Experts of a small language model.
Size: 9 layers, width 224, vocabulary 14032, 38.2M parameters.
Training: 467M tokens, 7128 steps.
Below are experts of layer 3 (counted from 0) of a mixture-of-experts language model. Rows are named router (the router's row for the expert) and show model dimensions 0-223. Each number is 500 + 50 x the weight over its row's rms, rounded and kept within 0 to 999. Numbers have three digits each.
Before each expert's rows: a language model's description of what the expert responds to. This comes from a sample of Wikipedia text that the model never trained on.

# expert 46
It responds to: Table cell markup
router:572556408536494478501455593415431473449373501542464530513470592504435538484635557523493552400508520447483465610427511503463444552495455480540481554454449539471508513550467551533568467449438505545461577438577482590485520522521371506471515538531446594499526438578564574542451383429433510456520556502518433575511465497511549446557509443538500457441521584566547526545420529430574520376547490506536480353519548541544472491507461464410499498489362566479436502495478399497545553405516509492490522541465434501549535522487407501515485490395525521482493543465567464512462524573498464515535554485500545528472569554532486507498544536448508541485502539538521464524465514489524474558544

# expert 10
It responds to: Determiners after verbs
router:544489482572456500451460436443439561487452423530492493616457599398459551493542569546466544531452527544476438563525546506517551496491536483527500520463493405469453539557487485595549450569399488491422542475473439520496565534512533488445495495507444497388431472526616520546466471566546455440580488454520471497519495504506546437498368514554455443494550520520547561579479498541522551434455482506534562497601538417529546462476584530469510550503517570394468490415545492537459560430527391476530524513481541362584556444479477503398502460440574446536553596434475501477442574521453602532442532564491553517490530429471488448464525533471464429439471497540443530515516420468440568553474

# expert 41
It responds to: Mid-word suffix pieces
router:511496536540530474464408482483506530456495498581419507532478491524442647487523540544452500530474482467476484447496524534456600429524562538489508493450472437454439514580410496501530494530460489532411584486384500497429539600501530494477511475528425504438425569442550492474427458501532465446549518405414453614508548500545523491472473508413514419497485538523503498548511526511462495459398483520489513499537492512538594550577578519485493590541465563433518514536502593475431533489543416381544436540527461470541524434466488493509414428489542428475483594428501485401477584553383498644566519497452563496487587471463482495511453570516501458464448502542466592422569490577514588555498

# expert 55
It responds to: Pieces after h/w
router:611547520513564505456398489400545585425416473594427538530548478485446488560529462565413595466452508466455472545551527655549530490485443508619533499509413455408498523468461529584533516608452441504409457484479538504484491488491561491558497461532513543453535448516551496580543498484466411483492464440493496488491520497462564498456437460525442533464594472554557520573433518498569526433481497536525469507574518497518503509471409542493546499445488510482499476412570582460444505451510434482544497518574474482571543509421454474471576524512507473461555489465501510382420585626533461577495563480495590529404483466489522431498580498499494501395480584494463455503435387473478512543491

# expert 19
It responds to: Name-internal syllables
router:555582455516531504518443533435494529441432533588421528427476548504409537484549546555407607465488522498430353545531577568487545505565464514577362491395501579465494535506466553526544460493495485516525495479551526593443486591488501540568523401555441520491472515480515529562500456448493439511517466492499419577426448552509525530518473435569433491409588507573513466481476526476466481457559492477469461434504529470587475500526438534441541549467490529495520512481538528399514514369490509456462548500580498497563447481516510433488532503451493510506507501522536443421506569672499458489525471471477631469430474460560560443480487544518465552430492584454564560495552428497449430561549

# expert 56
It responds to: Word-start pieces, verb prefixes
router:526547465492519535448462525418481563464539547575415493501417498536486626558545470489506563513510499493523434623575557512502560469511510504621430548488373429414418499441531474510545500538486514583441453488474450506422536500477513434557569506505448553410451490548556501514537476514490486501535514478470440537401515549526519520512461525483467446458558489516467513619429509432471508457516491503467451479537492473495499497529498528419508568441493539444489614523511563436461549454525429489472526499537517414492445448487517371457495506489498445524439505510456479430511561623427610575546515584512607490471522455437492343451537560526509501459497541530523563462549459573384572491598

# expert 2
It responds to: Table cell separators
router:517538437519504487595464527464474490466464486501519519542530510459487518490571587509476511374558579418447384557499500432491484557565455485538467556532438537433517548486429523562474445496464462471499484477552401557519477471481475391438522443601459504566516482533487567567437479416403522440528558444430534637530491481554576470486531421568519518504474489581464499468547455552560501425446531537530563399475504519509499466526614517420553532447387548512438570487545518440563470476500470472551526568464424477586508495407395499464487439420567465446504624492568459458474552520502555505456445521513516479385519471470424505507541564513531381467493542539485514514490488471510515596497

# expert 44
It responds to: Relative and demonstrative words
router:526466464522507510505480519434518546460495484536480570547451599444435541507496538532494522537508543507471465474511492460539475521580538513555471563430504543448408485534538545593511435532375410506420533446468447479460604518523500463450575406509437434492441513533477549512548442471490383395557610523545537535463549492470598474491458532560379421526516534503596525545410519591547532529494455501447556485475585504510580454550528521361540565498443552524406547451505523559431604511556441536546495598444422433510549466515494542473430480490583470491538479376535501422489535500472531476444569495434503433463456538448450467462484548487439430490484497539483537435580449527510529536483

# expert 33
It responds to: Paragraph breaks and openers
router:500596465517506516509513598452404501433412429490438561560522503486483491478503619550506537483529487418490451485470529541495505606552500557575459554453504513495531508517437587507608407488495454521511495426549480602451505519588453512547577494555468411578486482497504539486427485465434498455607549557453456486475580480512533432567557397537513375400529500529543520569469485481570482463434452500473548468555494506532498473568513466455606519466451412524472495476542491420469502479515463470569499511455374517556602479410397443467434460478553409423516536457538533517499533500481573537424492508469521511482559484536363485440498557502535491495423477535426514418476518511517544538577

# expert 20
It responds to: Table header cells
router:606588390479466419531508519472365501457485486539452497486481506536507538464522519550580644505525510477419444525515505541437479518540423553529542594456540521459462493538433671517565411487453470485512464418502492602433453549496523507536451471491444562513513446495507593591498461465365501385468527523416537499567477586576469430589497440475519482445510595562604520433475600550536520463541496563469594481450526500558556440536476486470507457463475494415470611450533481493496508493468459466571518499505479453524533532478516459512417453433527484527508439477573460454504558526491474498586511557537524550410603508536474410493510557495493487523454538524508495550514488454520516502469

# expert 32
It responds to: Mid-word suffix pieces
router:521531535542526569365480465510427611446420567600384489558533478538413561487538444554459491475462489485482511486545570528452491472509475599576594581526433418470511463556444545594505484527500536572397472484518470573536488460465546505546500469585489546448472556499626542543425455480483456498488504385449469582541504480520495490461441508509498495493474569522535564540446552519540477497423555418490530499556488465517481473503462523439504493511390502520476558451476524484417491426462524452557495533515446432506548504413480481528511429561483406452593535474535475388438491541370502597527509493492581552442460445558546521448528540442507468432511536550448496396527457504503509598552

# expert 53
It responds to: Table row labels
router:521471462493534464504454523567487510449466501538433608561506513546507471472546553525446503489559511487466507479493473438409434508505516550496517554467444494492503522581447530524526578508461415499410537453505448619388542573569483457546548493552531542435481554594553518476492380361428525485572523428535479538575569494590569405605514405503451465500489640577607508515472566493511560424462522461551511429544552465612499539511587437459531471483510528395462498410495520496491525439425593472505460586490416417493535544487479490507458466494514464491458547444516439458492477544449442564503455498468513481484469525548481521434514523406513436458446474489406502469530529575550492561466

# expert 62
It responds to: Commas and clause openings
router:549543480518549466505501502487434491455427436520516524558508518413465481425545597535493548462578516510506442522541573549564522579526425589499389493480460502518419534564451597570578437532455498507515512479524409492502578527611565508468521421523447448514453405534534530512422481500491480431584508536522537431502471541495553451590483476561433438448572476510562503539452483589554518467503421567441572487533527474520542421540558508423558503439486502457447473440518465411481494456523435512535528548489465477543578465490411491416475445442543486473563521465530485519412554511440581555386528622510551428488443534481397514428560525497434472464449461512470559455582491578414566521543

# expert 60
It responds to: Verbs after subjects, coordinates
router:503498457479507479493515531426516533451515524549470524485488478448466514516527541547420506442609570381482393565555469471506512475551438514492438484506450481484548557535488593624616403526460471534348528496475414549492527492530437338490495442539486448442388378527536474542372450437530499468568523487504485516492464470504518445568485515537447496503545506539497537539498499549587581424520520528515535487546533566518546507591537541417563501478543519549479473442496494547468531454456510498542404552516389494517547516486421490413508544525597451502559534447533480484465541568481524501523541584456531482445495569459464493422469536457491504398423556465390546493491458477411569528486

# expert 40
It responds to: Number and quantity words
router:495493552566565475450435454515435555497525441556462539539436527551444523488574486477419596518450561463538507511491501510416489535529572530538521483498496444393461445592574458504540426590560384622491499561481540463487543518506521383481543518489437462396545498562558603449484423434511481499540489496527445463527513614528546511489429534510419479440488518532492553522497531555450534485468421462507561483533547425591538508544601502472480519463463464418426564445539585500437508461507461483489503599599491402597496491448512476532528532539540453531503492459465424426520561564447543564436555568451530411513508480544482418408572561488465430518539525510487562445515464465464551499590

# expert 23
It responds to: Spaced function words
router:547551434480587511400499538420420555459497423533476506512427462428499523463511499533472546501521538489497453599563548551514476512540518475523415571459446543475456507486537496500535444529427509534452512417428425540535582511501458414428501531518454520471531455555592605621428449509376472468550512446436497470465476545491541460521498483531462447354508506519513543551551526595585549472510465554490593470509592492483462438569548527464541561516475491367437505510552463526440515448545485481535465540488495451537552533492457356507463558474610492451517571517494441520506525508502580529435498573555522531483517416561456478403532619479474448455537508614496487472486488453396488531503

# expert 36
It responds to: Name fragments and pieces
router:501567449519577461457524541551413518473462483568391499576566498443460466442563516492478542372530496528413490482545566526409508467602491539483450581441503462401466430513434526529505486523470476511537492476491419582448569554600492451596495478582466486473475462510569527576481465487478548525493437538486509604525495520510540418554430484555438487457494607498553509544481548488558472469379524490514589519464497473593453469518483509496470444457513569405514539476540566532475478395549489429507484563567473511500402509498505493547505470408523503495558473558550500408422538494426506522537510465501523544445514504648523451470478610447462411494472551498470461447526516463509529660551

# expert 18
It responds to: Conjunctions and connecting words
router:545522527562567445487467518515479518429407430492515577550480593469495511508550524465483519468592524471514451500533498579482543492547489537456490508491501454505493530520519508511564487619440427538473542521405476585522561542625497429476493486499430506474492443541501481484439524480481406443536537475478500519506534581575519387573563473453474533481451464503564531507465524499540556498396440516506498499489499516530584526571600540510548590420522461453449560517541450456408514470563451465457467505478503467592596418459523499409434386478601443477567497461585428506447547578375582533438501544483488438482530449497454507400539502421481435385413446538478521430549408540508522563532

# expert 4
It responds to: Plural and group nouns
router:546491474475581528551450534465592488343487474526490539531485528505466543499521502532498541458626557414539468510481512519474526491563444566470523523465464485515493498500485498501550420557467463488479577475475438508432526492525360395548526433625471544538523515553523547465499368400542423494541571457467491565420526526515566450537526499518466447535506528520563520498505536531446551416463481602459482452546559580468577425580613505463519503433489520540480522512539500432535496465521545475511547517480419418578512520519373487411454536493522473409505557374588520435445525513482526576498515591522505458532492495516454518448544562467455516374470560527403566472513420513512531559508

# expert 49
It responds to: Prepositions and months
router:489517490601562474497482570466406563465416398486505531614494561468511519518560506522473563461502500368491359539554582484519543595511500482484367521480506448497468568497538505523606441582469445478451459470458476567529526501513424482462474509512525514491517501563540511561407434466456510411579483492545562586483498564519503477478483445475459392475513552583572517527480536628521559470500385553521535474508582457506514454475607514423593529460490553518456477472547523534432594424593455479514499484470492452533523516521502467476476474501503495466516549392550498481446633525467493523517479536495512476464497474614450444410542497436428439486505503590435568501519457476457517560512

# expert 38
It responds to: Institution and war nouns
router:524486460472521443486500528504513495488497410543502572467455532501486621483500526510472569463580597444403457476468482502467592524502393590504532554480463457402466547537485540546476475489466457539465578470505489562525555520539468472548601485631494496535470525498480554503508435408453425474568657399503469561527608536537494485493508567538488544466468558555496560553550571577584511478492499518401554419500561570532550461620523546404601431492463496538439494493520483464510583496459526503577449595509336452487472494481485442420443467491567513475511507410595478424502472539492457501486512510447490477466491530531430483456485516443423473468484503560470562444517475503433568516496

# expert 15
It responds to: Single-letter word starts
router:551506537492490484486375560525436616468503549558447551530413474552445566423551542546421562542428493488503458649600555588560517473517541443550411470465478557372445486516444504513583481509478482562547485487441448493418468505462463443520529517492391437473533428489532552509509461440487495421450516532489407467434555517572513527543387469507489492395573468555535504547547500437509532441454431480443476483500495439565512506546505591480463508525460517455454572516553570554493548489555471496464549509557514488550489489459516440532467508482542502567566524484522479382470572585504593467514550575438562491416528471491492448442499524552454496506534550477494579458485376515409551514577

# expert 22
It responds to: Auxiliary and copular verbs
router:542524461473499445474508447457465555472479453580474573599385526399497533484561604550461509473579620522502443517524547489462553530579435522523475494412481477490456605600484569540549425517442445492474571539467420493484540502537431444499506478561502492441441455548558552543415482464480514383588566447510537491569471491477526454530410532522486470491542497612547570534476546594541522443555453524556503441497545480541601453510514517432599503457450594505481496486497552483393526482511445493596474536499459463487549482496494466368466541429539464485514614409537476494466521555511568522416547596533548422443440506487476436428519479499453496473459514537437569439536505526498532514472

# expert 50
It responds to: Consonant pieces after stems
router:501624499454503488454416570505482566483505492599436516505552447534478552491497478603535502481591514492470471489516475580508490437492521576575496573407400488445473520468509510649524516560455452561420515427471508543517547545478549498548440406564494547474448427433579484545510466479481526475560513456472436492434544537493545548446436491571455538400563516519524440534454534453481538428462529538473443516629524480496549487548473496357555513425408513498489467538525588465502503453483514427503407527598478458497457519419443411511517498523506491521463564502564497394475488548491466564507481566489600495455599491466391458497508587518520469397420555562522531488573440463478496496530

# expert 47
It responds to: Line-start and heading pieces
router:537499488579439413526438580448524556452543515553482518498466498543381578473552533474417630513504500488438428571647601534539513519473565429528417581395528574468495514474500477495544515495470444531520576494436497556415504583528451504504534525517443502460528405518525478418489464475556474431503507490465515436475488597569478574538485466476489458428577510539500540507496476467506520514437487433423448476479560518556560546594472654506466519488535441417492585529595459525517542467565503460516512536509491454585543410535465465465433469391469487465469542508584456498416479528423543472496468477512554488400554484489498472440467537514422518445514581540471541469573435604488484528503

# expert 9
It responds to: Pronouns and clause subjects
router:515538439488497431557521527527502565462439447550529608524426494445421490480507619504466544509523563509470436477449503547519494521606455626558375507422502510450458463585508593562555438488446488518448534501458463509487582487483461432514557399538466461541410458459498588472557515530456431506567516483565521485524527443479536472524464534512406518487553480564583442537505508613622513531561408498456501430513524504499528454591518530408609508514439559501472558473513560461446515464475464482583484532482436471534542490473467508361454548494601491464510535476564515454441566490455544481395567562452549521444445524529411446493444497491452438520419523512498536411547465539481559519480

# expert 52
It responds to: Romance and Latin name endings
router:532510372470556463533432501506485542416421509549454511490427543500502497509571532515517533494604533493547455490453493507414557543528455549508484589499383482492511545509503502463490437545512511607501523470570421601466594540515470396523495433632471476534486510525548555455488414395499458557564492480440456643508557465555518441566485530526482477524484578511473475524540577527518511489457544485436573493532498533510458524550506509470562473471452575505479547493541451439481479377441479456492446501499484494473511470532460452434439470451483438491443549482511419385426573538401450684601510498437586488564550482495444506465485560414460475477503446515510548439494439485547548523560

# expert 34
It responds to: Surname word endings
router:522529568525553476515453567535516520472386394612421533565605524424456525479512564579487510496522563490470427545479476499407591503469509565516476561516401520431476610533436562488482487516474430582491494422520442573504556518510500466582484422660498530566536459462576481529482513511401465535566482495485416571559522550528560498486436496483412485528548488531490477551557603478572505442442514564532516472509512495549493433516513492436594422426494531516462490430475560503512488441553466355490504521505475475479490592481373497495514456438534503466536574499490461431487553530465444540477454492480522471404451433524410467511526559530515481388464583518468478490544466467496502580528

# expert 45
It responds to: Foreign name middles
router:489517448502535493486451505504427544480504450469484534657476490532470531429609569530446496478494480469485406535503451464479497524524405610509464602535510450516458613498495521494520494523472453501509539406524421550502600458616460420550564416594523505529545439456484487475510408418484501508511532468441436637553459503579572429548466499476468509489476574506512457490501592529483519460466523495545517496531521570457470465544526508465529388513500455488434562456524529479478502368480489527546495612539433446465533568421524547488462477501532433540527540519475394414446578540416435525530462580422547494450542442581495478494543576392489478550499507555479549470492436533510597537542

# expert 1
It responds to: Fragments after b/f
router:545492477506515523467401557474557602390480506486428467498473604510469509529510474511421640516496564504483406555522514489487526530437513515583441576444414505511470416495512518542582485548502449597430526527526489508583492517492573577514514510564449527445465521448537566522433458469507413434527587494468446510464561568512493504437451392517427526472555534578505523574451493554465529448452495522446528505494585459507578488616519518449508501430499463542452579417614491502485502460548527517567432524632539495534469447479472450485533508456430398426501524556521527381542493525485499568481465484504563477431494370444489467510526542500477527397521566562494469475572391483456452478491

# expert 58
It responds to: Accented names and scores
router:525532410486474514527455554447438523527522499444423531515518480480444484450556604516399556534547547482435489526560509481480581561461570555535484557466519438481409564583460528463537472479503485575514526534529451577506474502489423524543575424509495514455501459477552504539460456476432499483484518543455444552548487501603581382516431483518408537506492561551454504437451482501488511417459481539489591401495468516508496481583491526519517503418501565473504546481519461474417475377509539476488537600538396526597461511530443476511428415535505445485507465532604451389469612559440466455472513511404583423459493468526495460526545552534542505533501583595570565492550434492436463627595

# expert 51
It responds to: Suffixes like -or, -ation
router:520582487483499491436484445494541558451495519560424629495507508410503585516564503536468567481526506492537495530498567527396614486524447483606475597409505426471435506565501505512483497508474431518496492447539466541548518516473472487441496424542482434497409509498459519481472377452531465492529505471463495597488502528565592493440395461493516416507542568498582558447551467468545533390498543546470468486515509597566520544523537526472482512497467536391489512537467594425503436399490466398551506562620476479550564474519481517510461498481431431418602524507517485426349516499433510562541458551523505479478579539533465442530465561439518429438448541521486607482548465533456501575480

# expert 12
It responds to: Capital letters after breaks
router:559570440493509420472501593541434517453505481498468495495412538492443557405548531496493556497547513469487419606599493531550458504528452535522391528477519523420506508543486507499555445589438485530538574437456467535427461548520404474489545545551502421554443418541555611496474541500461505510544582530467440419429505519537568477599535423462500470343580489549505534497547449516523496470471431499464509445503456446512471473562538512501539481489492530477444593530563475433462544454555456514570454493505501463541561424417532408454376424426567461503509458467631475522483528545447532488485507550467568515470555439527469476378550563470414467512508522502485557478461469554413565503573

# expert 63
It responds to: Topic nouns in media texts
router:550512417469515504534469551457430473451463518511452510516541548448397632497543525550496617465521494427476502567484526509443573618540372534547529553413483454408455453534480622502514440463400551435494514470508455522480505502490403481533509588538488410477412450601501553527530433447452528479496533408550479466530504526522534470500429489517542459491566588574543556495490463508607519443488461481507481449567556569510463413507463550356489492539470544536503587516592568469452494474503434495539491504448520499495481540417440525454447477481535450494540532466514448466422574558501623509510581514573507527395564506543483473486532482476441490516495498508470570457470519565421588541452

# expert 35
It responds to: Dates and year digits
router:527527438501549487464477482534443537490503445506468500561486503400459509390631553477464574481562488400496461514574562493486524588556501523538463468487511539390442469529491504493599458543498440594488550433488453484468500525547398482545552505511408434485544474590591561556515438502434507507470460472503427526523518567595556434520514433563443467412468576556461527488567534586493502504453493491498580473494524467435497461508585578461534511478504550473463544507490605503376488476527524505550512583565462470497581471461432450495481520473588469452422474506494480466472564486398548488509519530429572468408553487587494404448496585441482394542517591509583592485494504550474549569545

# expert 57
It responds to: Units and counted quantities
router:500541406452507526517384480401499521440421481529440512426453551489439548463568562485495571478546504424477403646462543488520506536496413461518480547507492514441527507514471490504504450493411419564392493503482517534520557500523423387442483462553401472578503401516473562563496353435412412436577607461519467464450578545531474425467419488595448458487535523532519541509494509586534561449498512456448563502552567516535529573484531615472544507481479520516408569527507517516585484501510442457522505506501489489537511453479405434532489534494545450441501543436489466501507520543552536539414532539533487502463590507543485486425548586550434430505531519529558588503523432541505527542507

# expert 7
It responds to: For and Slavic endings
router:491555427511494409505404552533407472474458447534513504559531464426480537460555561551534539499567593409482427470532521449484567526614420608481403469492477497504486534550517530501574474507527527513508549496451473568501570512512441472585505457574504566461493425491570533572492477424511546513518465505494510605474511452576559443615540459473472539468456558522475449509439599569506548453434429599482613454494476481479446445598447503476601489469470466487473514485539486510506479376527521472491491543470398518498466563487426513376493523493497422459536472514537409460437562608484542498471457519539533452461529395530444433494561504427458413448514523470462528485512454479502511625545

# expert 3
It responds to: Word-initial capitalized pieces
router:548520529573554418505455510524457533463433525556428543537504463482321504454561532511439561542463544473457446582574539570474504561529512502554468465369485566342495509555501503555590464517442538589538480499455495492507420582525502470515537586513437470577446492505573540553473461440455411466473489458548383485510466555558576525505460562487492536431527415526508546503581559455487489443437383455457448483555472503576532483463510598481549539516485554555472530497562566479477478466578489473558467467566460454511519500383488454526483446498590469551563544496602487449490533553533539468483542461538508510404463398548469513468491528537410482567480480452503552523470407451476534517499

# expert 61
It responds to: Pieces like oc
router:490543516525577462454462524493390558484468443536452507536441488519446522451545504469423576426511566479414482517615560527464554516503541525574515551512540536370497517602475538467580516485525494581493572532461512529429527479469526481456571478538453440505463424522531478530441449486482466439476449487447479510493594552623505544481510401599473534345537571539458505529515461459438462435514497494386513365509508458632569506537430524526495496460502553418430590490476521450534504483472487451482542538595527474493470504374388476494420501480450504518570535534537462459487501580522501467479568503487525503426535505607487448448546533531479561473523594465545511532542432547517492573556

# expert 24
It responds to: Consonant pieces in names
router:521582466512506439501454586528425570535419520542413530513482469444422536456590510517415519415501498535468432524514523488444461492523463587491479445344470537481513472552482524499587495517509536539513550419483513578451488535552491505576505494499464565513463400498629529619487462426517562494434504498438472551473512522546524421587433463501424505378473528548479469439533496472495463423424486503477571447536447491553534433511474502413587555548415545508499511464491566436480568405549515518473436531549360541517469547449436501517496442442486488516467540463520432482444523546497490490479481482479608464434490454567518483539525568501566457536520651490545594552512510461532512565596

# expert 59
It responds to: Proper-name components
router:535546370507489414472460560483494507483433478474466486558480524446468452454502523540487520497522519489444485515486515505512495502549432566507472569529474380460469547483430560501530471545509457529509534477521407561535570493645519467513524420600508417538566490551540544503492456457490433487552524453468421617560514524499511447626482465499448518482534667530526527597516537588574567460459518550475560476567498509549504445540477471502559400435462530467467537439556480507497491460540511428493519641485428491586431482529482433455525398470491499450582533511549428415492490499451473584535455473519564503429483514575489398470510517385382456434459538531409480463508472474490499564518

# expert 29
It responds to: Demonyms and occupation words
router:538513478520613464514489506489508541490418448513459551477439577495437489521536562481461521444561566450523421509488492516461560560552461532481517574445462421507481515586481566525522461532443463503488473491507460575470494570591456546544517497584423539507504520449527519483450378445555399542494481392507523586537529530544570497525469466485477488512497486539488576507580563440554491443411555442545561495558463415494591504572605523496521530451498656557419498421512560454479567442513518411512462519513451524524521465512503480513510373391512415440501554420573472397416489524446456586458503439474559522486421486503397556521502532475496401441407504509474526504526434530544542569520

# expert 26
It responds to: Sentence-initial The
router:503540486479530431483500536478362464429472466536452539581531472413418504527551474562467606473463512461482468548492648504511546519527390486508427542439477467427360467524456555551545462489451531527486503405496447562487520532498427493522496556586482472526459412603526611582511478491493475516518523442455455486489487570536600481583460376551552448427617473469573510545499437544528489449482444518492549487504482531559466473535468501446499502442478432467477510470518452515517511488580501389605545531514506449498506452454500409465485472433521472478570405496481454500438511523506492498425442538481496544441539458594487438476476589495384449520553608523444520562472479473446514585521

# expert 11
It responds to: Countries and nationalities
router:550528401547605402521482557497454503415411464531466522505527508478438546417553527504430557448518592418457450467455501554463538589508437574500491601494448454410479473575447545462533441504411516620481517476524458612502525542547465472533595475545526442530534480531520606561508414436424432489538552471475457531515570506581499483549511512549488441477459614527538528458510482495570553392526487503441519403549552544600467539534468536470526497493471555487483478465509517430488541487461466467474501545518519487528440512483466416487475425407474477522423541524635437430409530543494487556506508489452554426486485493582446505406491513419407447508478588552450596493492495531505483539499

# expert 39
It responds to: Name and -le fragments
router:553538448486541475507428558481490587460531502552485538528470448450494512456514475523484514504508472492479454544415486594445490467529368611570543579518426446482497439504436555541535492599473506464509437546566425578504523434548382456546472472544528484521498510459581526418472432455392531518501488464541528548460583504532593506573519440513431544447523563538478542486413529522542535445519538456537462497572533528473472528489557454439469482504488573547467596418474581543415519489473413519563467548537493439481519511492472473471545458466483414411483489487540455340432525602468596573497489537473544488434481470522504467453611572408565445489546570577435466529562452564454548536532

# expert 8
It responds to: Foreign names, word starts
router:545523436548499405544510614475463478480479471539510538574494487408481509456490593559480511523630540436481418541517507495478530502574402575543443583575473507359471573462382540566532451500513500498521551457522371563510562503545478449494556486602500481574453474518542489559433521443457533477557554448476451596540479469593503433522539473492431547484512530570466489552519504522542502436434478534520514433547536503499488446576544573484605457396396490460441542521507487437545540483508538500463522639458431488545487455489475445416498476419562467457589537495511458510440545616453555521554477537459539500424542487502411469532477554452508435471493567531463514516466495508492531585535

# expert 16
It responds to: Verb stems
router:542529441514490523441486517476465564494472523534484534612435575456494617443524534508553529451432562498484505548488488473510534586495502486583514557423428469347475527601518505533524440522459532490453562516454522542476524482485444474471517539544406525399492516622566537590437479500482529412493586451426427462454489491496527448467496539526423415460565534582532585506470481468536510459447494471543519493545592454522597430496507559453507528484482538397420519468516567456413563527466497477543448631482471378513565465473418485425459554500598443553557605456449477489512512529433577515516575532509509482461534478504493421463567552455532513424527524582463497467546511504500602510540

# expert 43
It responds to: Words after determiners
router:552449567531548512540446470510459601447523466541445581585402562505492538438517486490443525463444535539436506547566522457464488551487551544531439519449452506443461533557553453522549474521458432555483536536443539465516501493569487463490523519523414462409569519532561464462442444454445375432518616507494425517473550614541478474448416520520442432465532545527560563602509548543487561469463480493495556491529634436568525508505599590502476560459414550457405563473535477517451535510443480460560445595526501331514552453495488460537449513482539478466505562439488465473516539521478495534463579592527492452466528472552454457428541547475536514444556489625446533487511409461432462485510